{"n_experts": 32, "d_shared_expert": 0, "balance_loss": 0.0178, "router_z_loss": 0.001, "lr_router": 0.00152, "vocab_size": 11198, "norm_eps": 1e-06, "tie_word_embeddings": false, "optimizer": "cautious_adamw", "learning_rate": 0.00125, "batch_tokens": 32768, "train_tokens": 376600000, "dataset": "wikipedia_en"}
Below are experts of layer 14 (counted from 0) of a mixture-of-experts language model. Rows are named router (the router's row for the expert), up (a neuron's input weights, with its number) and show model dimensions 0-127. Each number is 128 + 24 x the weight over its row's rms, rounded and kept within 0 to 255. Numbers have three digits each.
Before each expert's rows: a language model's description of what the expert responds to. This comes from a sample of Wikipedia text that the model never trained on.

# expert 10
What it handles: Numbers closing scores, dates and stats in tables, such as 6–4, 1808–1874, W 66–46, percentages, Apps, Pts.
router:132145140150140163104128167130137132113100113136144104128119163154080140145103109191153108146109141146136163130132120127102133076132099126162106106146160123118132116157106104147092162170122110117093120147089168119107118158091162085135120135184122111113140147153108124166093129094105099160141158116093129099091131100176154144120097120112164124119128118149128126097169106108106147138136
up4:128119119135108134140120136152112135137125118145121135117120079142117183108100128099146119101108110139119099116152132149156126165162126117156191126155094133134094097075141135097114124086150080164076158106154162126119156122118092130111151098127108130114104111137146096116118130151154134129104133077158089098125110162093144116155158158157136099111184142131162129139128140125094112093162
up5:124090124153161115142186169121168118117105099109176076152134136136118174116094177130119110119168137139106149156141121077122153147117116138182119109141119092114140105139110136135106139169152133135096131150140126134120077134094129107152135147129079177106133168112110125119105118154120172135126131143124169126130154076136127150135152161128127124153137093134105120089129109094159127111130
up6:122119098092129084089132120092130143145157158102113108103094111167118147089118127109139117183152165177135113127144093088157154128091125148110147117168119113161120160143087123138115124100110138147081101172139155103140134141134116090127115121150134126139139124125134163153139164126136122098101140167108140102122160179106117091110162120126117113103099140124084165136151111153148118172115
up7:116100107169100143102139139101176130142120152161116098143121129097095090128134147169102096128101124125122145125145162074131128111139137125130130123152116121123109150156145101160045089104135088091085153139113104134168151103101121123098153107134149123127138123122167192139153131106135115137124149124120116156129115121128120161131128124094117122157137141078135097077159130122086165107119
up8:164185130134152104130136116136109112124142127098169113088106146168099210124150089109135096111114159098119179141105118143114118113098127152097126174101109105123110092112119139152116121138151097130105144173157139134105120150109139094146118139161128069078140126156128092124101124134127089120115165154139143100107100134150159150135127095101111162144121122130110143114140131108139132154155
up9:081138077130127054135130129090088106140104139168136124123105139092146115141124100136127081133111099091110137149107157092150118099114115126108182123135088181153162138168150137124173129094113090113150117150111124117126102099154142138145082130136119149089091110142155097150107150102149137139143146138160107144158128120093098156114130122117126108104152123112120128129112138117124089151103
up10:147111109137129086135167167149135133162111105140166140125147116159115160115116135141184138150142148124144172093115145072141120104129103115133130090158132108102110151158123117142123147130073143126136184167139118130122095114124145141136120121144107127115100145103116139146105096179124109112186158154119172132116147106150187124144118164110121136134141124171160125170184144132155129141127
up11:134156133125157115114122153108128102088128116135128156154126088095150149099156180166131137116128152116117135129098146120161164137103130111123127102097117158160135111102133137133109084124177115128153129113069112132088181148125136161122115126129111132149131187063160146135091124121135146150094131144136096114090136125169145076128146135144108136130147131143114123160154067120166127104107
up12:094083093120113115137161120118155152119056115122186123117128103149103120087098152148124127178095155114123141119107087133160139122130140162138137091165076114113123134171122141117150141106135129133139095095150151148123093161158111113113135101155119099164154124148125096142173175118116131161121137120105101132151098125141187109142099105143139127142139123166118120121163158126128100124124
up13:150146157142117101141112090167138109135105107096090124131122142095158121097101140158123140113096139091139155091104082177099140133149139128121145102122148081171144148106098103123134166119087132145120160154077141131116132152111127144158133092149148133142157166131163106149136121095128130148103113139158121172074104099124139136076142111113101121118086126138128127142137100103185137146130
up14:103123162142155100143109098132149154071155135138142115104141127167100127145125146175119115100124155146120146139170088157105129107103109173126151111114110119131128155115141074100145120133140142139153078167128125137079080143143141100123132130145157134089169141128131160118088151117099109157153183137127156093105152144155104165158153105121122117151129151092118156152133111137125116173112
up15:100148122164119117146132168122109113093149116091122165169150127109141095171098174100118062115148128130120122125136117185114147152126152113105105111120150137132140123099129124148148143140148124097087138109178118139135116098102109090119113092166129123093108126191138102118089127131132173100136123092093179122130122138144138124145159094113097138145138104158167157117114119145143148111150
up16:114156147118132144111142120132052138130120159102159115123149132122133094148112145124123149123128075142139186119140116127083104122109120131112143149121083111130117132134103098151132187147145102125123119153115161133196123139152133105139186154115153146165172149187161152124100096128118098118123168142091126139134161128170116114114127129108109135148109097150113117174169131140110127121123
up17:106114130167149137155152147097159154112090087163127112093161115140137071128120144116147136171124117112106136128153109138177135138132107100108159108125137093176141162142129149106099162131122123174138142113148152144123124109125148119170123119123094115119165097110099140113107110115106123169191151144102103113117126082106080163136121132106111090129138107107127057125145124103120141113136
up18:143107151133147083138127122169129118126084140151135113121101097169071158102094143130149162162183116117120153107154132114127115163138123127132090111105117123104087114087140152154136158172129122163156125105092123101154093132104158138125122124151140108149113096148113097128159110109124105122176158110107111116141132120167148105133106133118210135140088104120144132140162131164119116118108
up19:087129080116101106125082134092119151131174166164138106176136117123138109149145156128105121107107131122115139089148120085147115099132128113128121124156162168123133163116130107112154138145141123116104104136160109067133061119148120141110145166147117145140155129116134135126110127095111119120153122107113116110112085172150118097121054156099114124089158148134155120133075117140150135117111

# expert 31
What it handles: Digits inside census counts, quantity words and commas or and in lists, such as 142,970 households, several, many, three.
router:136140132143115100122152152154150129115081134106173126115106149119148126119116143153141101180142095126131186155154116130099147102120106150088136098144158175113147103141098113141117166161127094153105116144149144128110108142126132093115136116190131106089173169156167102121103112105089156171154127118106148120111162111158115123095108134117156105118104139104136097132155084104145140143146
up0:119135136157107128133130118149137075159125055144163147184126139134101117142138125159142115127107142143158115110156137138110162111094157104145128091168149139086140077096118154121105155147150155128126152151118147162141163129118104111132126120116089148116131184128157100135126107103094125087092117088129137116129131095171098128134150080107145107152118131121133162137126114095118157136180
up1:109128148106122118087096158168112127069150131143167110109141180162099132144136100130100103120106152144145159176130165107134160121135138089169149127132162163145121112154135078128137138151104105153108135122188102118134110177119164133111139145139108090124105136182188139114090127105164125152135133138128118099136122116152142152136119125121117147130169150136130154119155110148111093139114
up2:113157129091129116113118115162172095149099126145117139107128154133126122116137125133156086195110104139133145157167099138134137098075121128189139104181129132087161073108148092104134171110097161149125146151134153112116108157113168120136118150139101120106126128203148123154132146143092111141129112090102101146130158138163133138112113122140140133134100116114122139160125108090132136133139
up3:169121139101158104129141133152115135109134125137117162083134098118116127136111131126145123102135121134149104151123141057136090132078077119140144125145144126204134114119131131109169144126070054119148106131150122135152106121157165164110171140117111095134080121140144142165136123130151132158166121158124111111148130148109164142126112130070117127138117153141162151119082126124133125140116
up4:107122131121104152120159118165129121147086151123142091130121138089102114177145059145109153060113159152113094098116105111143109125133136110131151127135111107147124140140143141131113102119158142087138113141071141103137166101119135145181103106118110114157117174111114124169168102160164110133115151124147098136142129156104146106132176094141154139120147138155136132121135120108127159080091
up5:152136141155136129138129132161142129118101097110188153092115183146175127082144119165116127181135098127117163144137123138117144111139123157123144095171085132150147075152127085146130104116110107134147105129123134137122106166176133096151126081163051144129128141142148107155099154146111130109112132155132142134152134121129118124112088148117121123110113145112160158142141081118150135118165
up6:158140117169133111125156201131143167101100113103135080126131140131082137151117105135134146127178089122115150159117103126107119106118108112144141112134175149171104147126141144126069085105126103131124126121162127116105089113154094135130159105158159136092125141123129094108127118043141112124135146132138113166149105109138139157107168149137146101131132105149148094138151128147145099126122
up7:128147143100099127139091081093135109108194112124137104140141113129169140098166180128167121097104136103119128129105111094160106084155089144117083158138137117124144061145109100144112133153164093161129145157093132110133128140108138145132137132125160110103179141093108130096115135125108153163151119150123130076111118145088135152139099145112131140128144139139104149115147098103158149133122
up8:136132123176126109126171132146171106137157171151122136138152131121140146183128138111107138113147104153144123106124130114168131153107119112094072117151162157100146120087106130140063170143142134136117138144133106125150159097109124117163153114129106131135155096130124104101126159123055158119130142174111114128101150130116083157138178135108109116139105155153165141141131128164151160114100
up9:134077094118149108109111122125136090120101103129166112149126116082147170135143145118159149153128099127150154114138115109143137091147147099105092099091112134117145123067133123138131116126111126117117118139056145063141130191138128147114160143176161132133127109107117111130154167163140148138104129150143145127135173147113072126135129178133162112102106127112149124124118145103129125119172
up10:129145138155081117122100094107110196089134083109121157125129090120104177127130175094132137094173125151140117143143169152100162160099116131143122091133117084129121148112099078119115155109131152153125088127141128092141151182136129141121131131105115082133160159148122150117154110156114136102110137143140100123149105137128126123126119138087143127117090131108116066117132127142156094106128
up11:143158175169099138143133103146151133134120144139124147129144122107099185116136066135114074129142146135131175163137108150126127135149145117113133034140153155140145132124095092130134119118136147160106089131102119144140110117143108081153089128135122124119110137133092111103156140125116153147118119103101158111095161098125130086110129133120173099135119107111102122170101101134139171106107
up12:099126117117149124117118090127089133125086087173153133162121146133113137143093142115125123110112108124136113096100097088113124160160142150130127142110134121179100079098172127100214112091095095122158101107127165152137078097091131130115128115116114130132131128153135106120123153160129148126127131128133140138132145121118103106156086147148093120132148120139143123084112166111106157128068
up13:126103134153055103118096064155158126123108151147117134120153116084120149104139123120139120164138085142124128091181127153126149117150135143157076122135118115125159125144117131124104132097160178141155090135126096085141102154142112079142178137125138165127144146124127114144093151107139102169119109102124084157110146141130107124134093126125150144107108094086151136139093116115139158136140
up14:142130092167133125156142146151109148099119132107121119126162058119159114123079099111134170121124103160142090125110087110102184088087137114192127098137134120138114137153093115122136119135136151178126092109129120105139144153100164136115096067132124151111177114156138134129125156153112136139150135131118129096149125119115128105117124081160116151127132108112133124135109126179119145175117
up15:080194105087111127152109157094098089139084109124153110119153171075106153140105123134149122144101138150157138122131151133077154093149119119159152088124121107145117148136123127127123096099118137089119101125121138109151073155109157128093136104138133102139108115137160132123116138145126150096118135147157128130118125098122184083080106102141140134083142133122148084125142119135160106124107

# expert 19
What it handles: Pieces of given names and foreign-spelled names, often after a country code in sports lists, such as Jürgen, Markus, Stefanos.
router:066109133133111145117113134088092140116117122096164084108085160091163129155123145138156127119183143119156152115135105175127154084133106145165093095144159155124115110128112120146082161142120103155122120162147134113113097135151108117128151136141120103103159159148134147130136113123114141159163151111094112121117109096153109146114123126097173117108136169088137105099169095101106123151141
up0:142108166150137086108110120122102101100137131117150161146115140091097098145121132143136129130160125102127135135152146119160119113115140089106129081096136094111133142132165108151090059147121136148074107145169151163129140133142123110140129115109119133126106144114109123171109137152131058107064106121088111084123137165169138128127130133162107124103127113099111073128130095123147143113099
up1:127143116129142111141090168154107123176153127113119140123160146147124143132079138159188099127139132151175106148149092138144137107129151120093132064146112154085079120113117137121097196139122089121152114115146137105129125111146108097146160125117085113123147124152170147133101099102112086123124118136134157150145115153109146070140104157159155129146120118151157107131097104144134107116128
up2:181120152139152114159201120097137130131099132107112150097139110113106133171181140121094113115105063125133124127130137117148124093112115112167154138131173117160121123184134143141128116168126080115118147124109144128121114101133147151128118142119133107140113110162151131135187120134140061141152115161123116119108155101122091107133149156131165139127123147145171114126109101105147127179103
up3:139133149153102141077119118118135110125103084138119174132149173119108169111156121119120089139144155113142124126141110163121113102138105115105100120085130119164127155110133080162166157149132133148135124156115072101118076162140135110083122144136147130111148152147143080106120107142162087143122133130127141124121105140156157133141143182111140130178113120126146109138111059084132104103123
up4:133108132134106083141121111091141099104111128106180096102086148117154106121179163172138129130138156150126139160111121160115133133125113161141134139129119182110153096123141109131147113140155102148153147097150109088124141144145117120157098121121133137123150154123127142123109178134126142147157157157132130127142054086102114132095135139101163201142126137156122170133159113106118121180125
up5:135134130124077122102165154124133156151134134111143176131101171126140105179107154120135100139155133107107149128151146125116123114134129117145092119098163143101131141132137176133152124154108123147121076123113133139102100086071139125113162154128146103141120104138149127111149159153110157169152152116141139121137139112124169150138046131095158148138155086122128171102145098147118114078161
up6:136137114135185120103077115128130148095060110141145135144114131147064144134145113118162160156149172131168121137103088097118169094099142099159057100118175139175103097131100107147098149127136107130127145136153147140115127112135124156146140152129171124117102121129145103133120116099105116157115145136105107096131145123142114140118101140159124092160118157140132089126130121148124109095129
up7:117148189137151153138086139139116159135138150123147113093093123111129088100131130131131117139110119143177174105124127142157194070126150112123096160131124114149085124136125158123111150132135073137157135124144122117083122154118089120122116117122142097119150126144105129129100129155104187113149143115110142122139087080140144132104126149133152190164116163129141130097128123082154121141098
up8:105103120155186111110140127121125140108159153108114104157134141135090114106140128099104093152179130112151152079123143131129153127120136119089095109152117125113128119133120145143079146126123179107109138136102132110103089085132135100106139125148167104141180145113139083098111113109093113120101123093112118110121139122180122101130142114107128195070099114121097106144157118156098155142133
up9:093051115123091146128120079137169153128103112121158127186105113122119127126104109131155104140146156129128170115155095134114120157127127131124131075158140153094096142126120089148180121160105147135126153126136125135104138130094149132181115138122095125147115139113153121124135152089145099105156096137123125096115107091124189091109111112148150131123131163120102130074124135092125140153146
up10:113148133162155166088136116139080152117122108132150126142154111129142171136144130141125135105147104111121123153174107111109083142122108151132100149115115135152127099139153109153134130110114162175103130202099111132102154149129104143096125152133131111140148159101144112100166161140135142156147141144136150143112109153127140132106149110057180148049141104123156104109118096125130126105098
up11:116121147146121129117126126112105103116165125079108121142113126086104165122125092120130092126113102145117152167112113164136122136135116141105121153141113103106113070109143075160129113110123130101142107131139126182103111131106156127138142148122138081139113097164104127110123091147139108155115134131127139077107140147123162172143089091186139100098133085111148116122161076099103181105137
up12:138155118153088139085133084151148150158107115152124113159125127116178121164159164120112127113128092098118177109135141118140134160150123120130123146123093137149104098107144122088151143077101122153094121106099106148160151128111092117127129115131122133111084189142108078121118167142137108105138117157129073150148148156099143076110135101125152173103122125132109107091094119142140130150131
up13:150146099117110117135186119128110102128135108143151181035126132115135130125103105140136164111162174113112130127111119146147128167129164163165170068144115114098140132146136148149136135105098145098137091077148121102122142132056128131140135126138113138159132116107095088136155157154156123112129132129120124115128105094147143104127137132101156117108161139126102119173120148145118122150106
up14:135110094081110123093126142110139073113095121102123119099126141156177178176121155168142133122149164107154116137133132145137147119109147152164171083068163128123135104144105092144180137119167146147153104159113157108097120097151103140140136153164154127126134163164121118114139114113113135126111149136143136137114088106133116142138126147137142118120134153124136088149126100106118086163177
up15:133106115124142130167135093122138143156116122099126102128095186117113078116123143124145174132184071111157129130114110135102084141109123129105128145124103149172145119161113137127093125114113160139113104133124156122128091146173119127112119137125088065135124101127107102126154107131116089119163134123119111171111082112177087104120135106115171141106103114108115157157131135133098091118164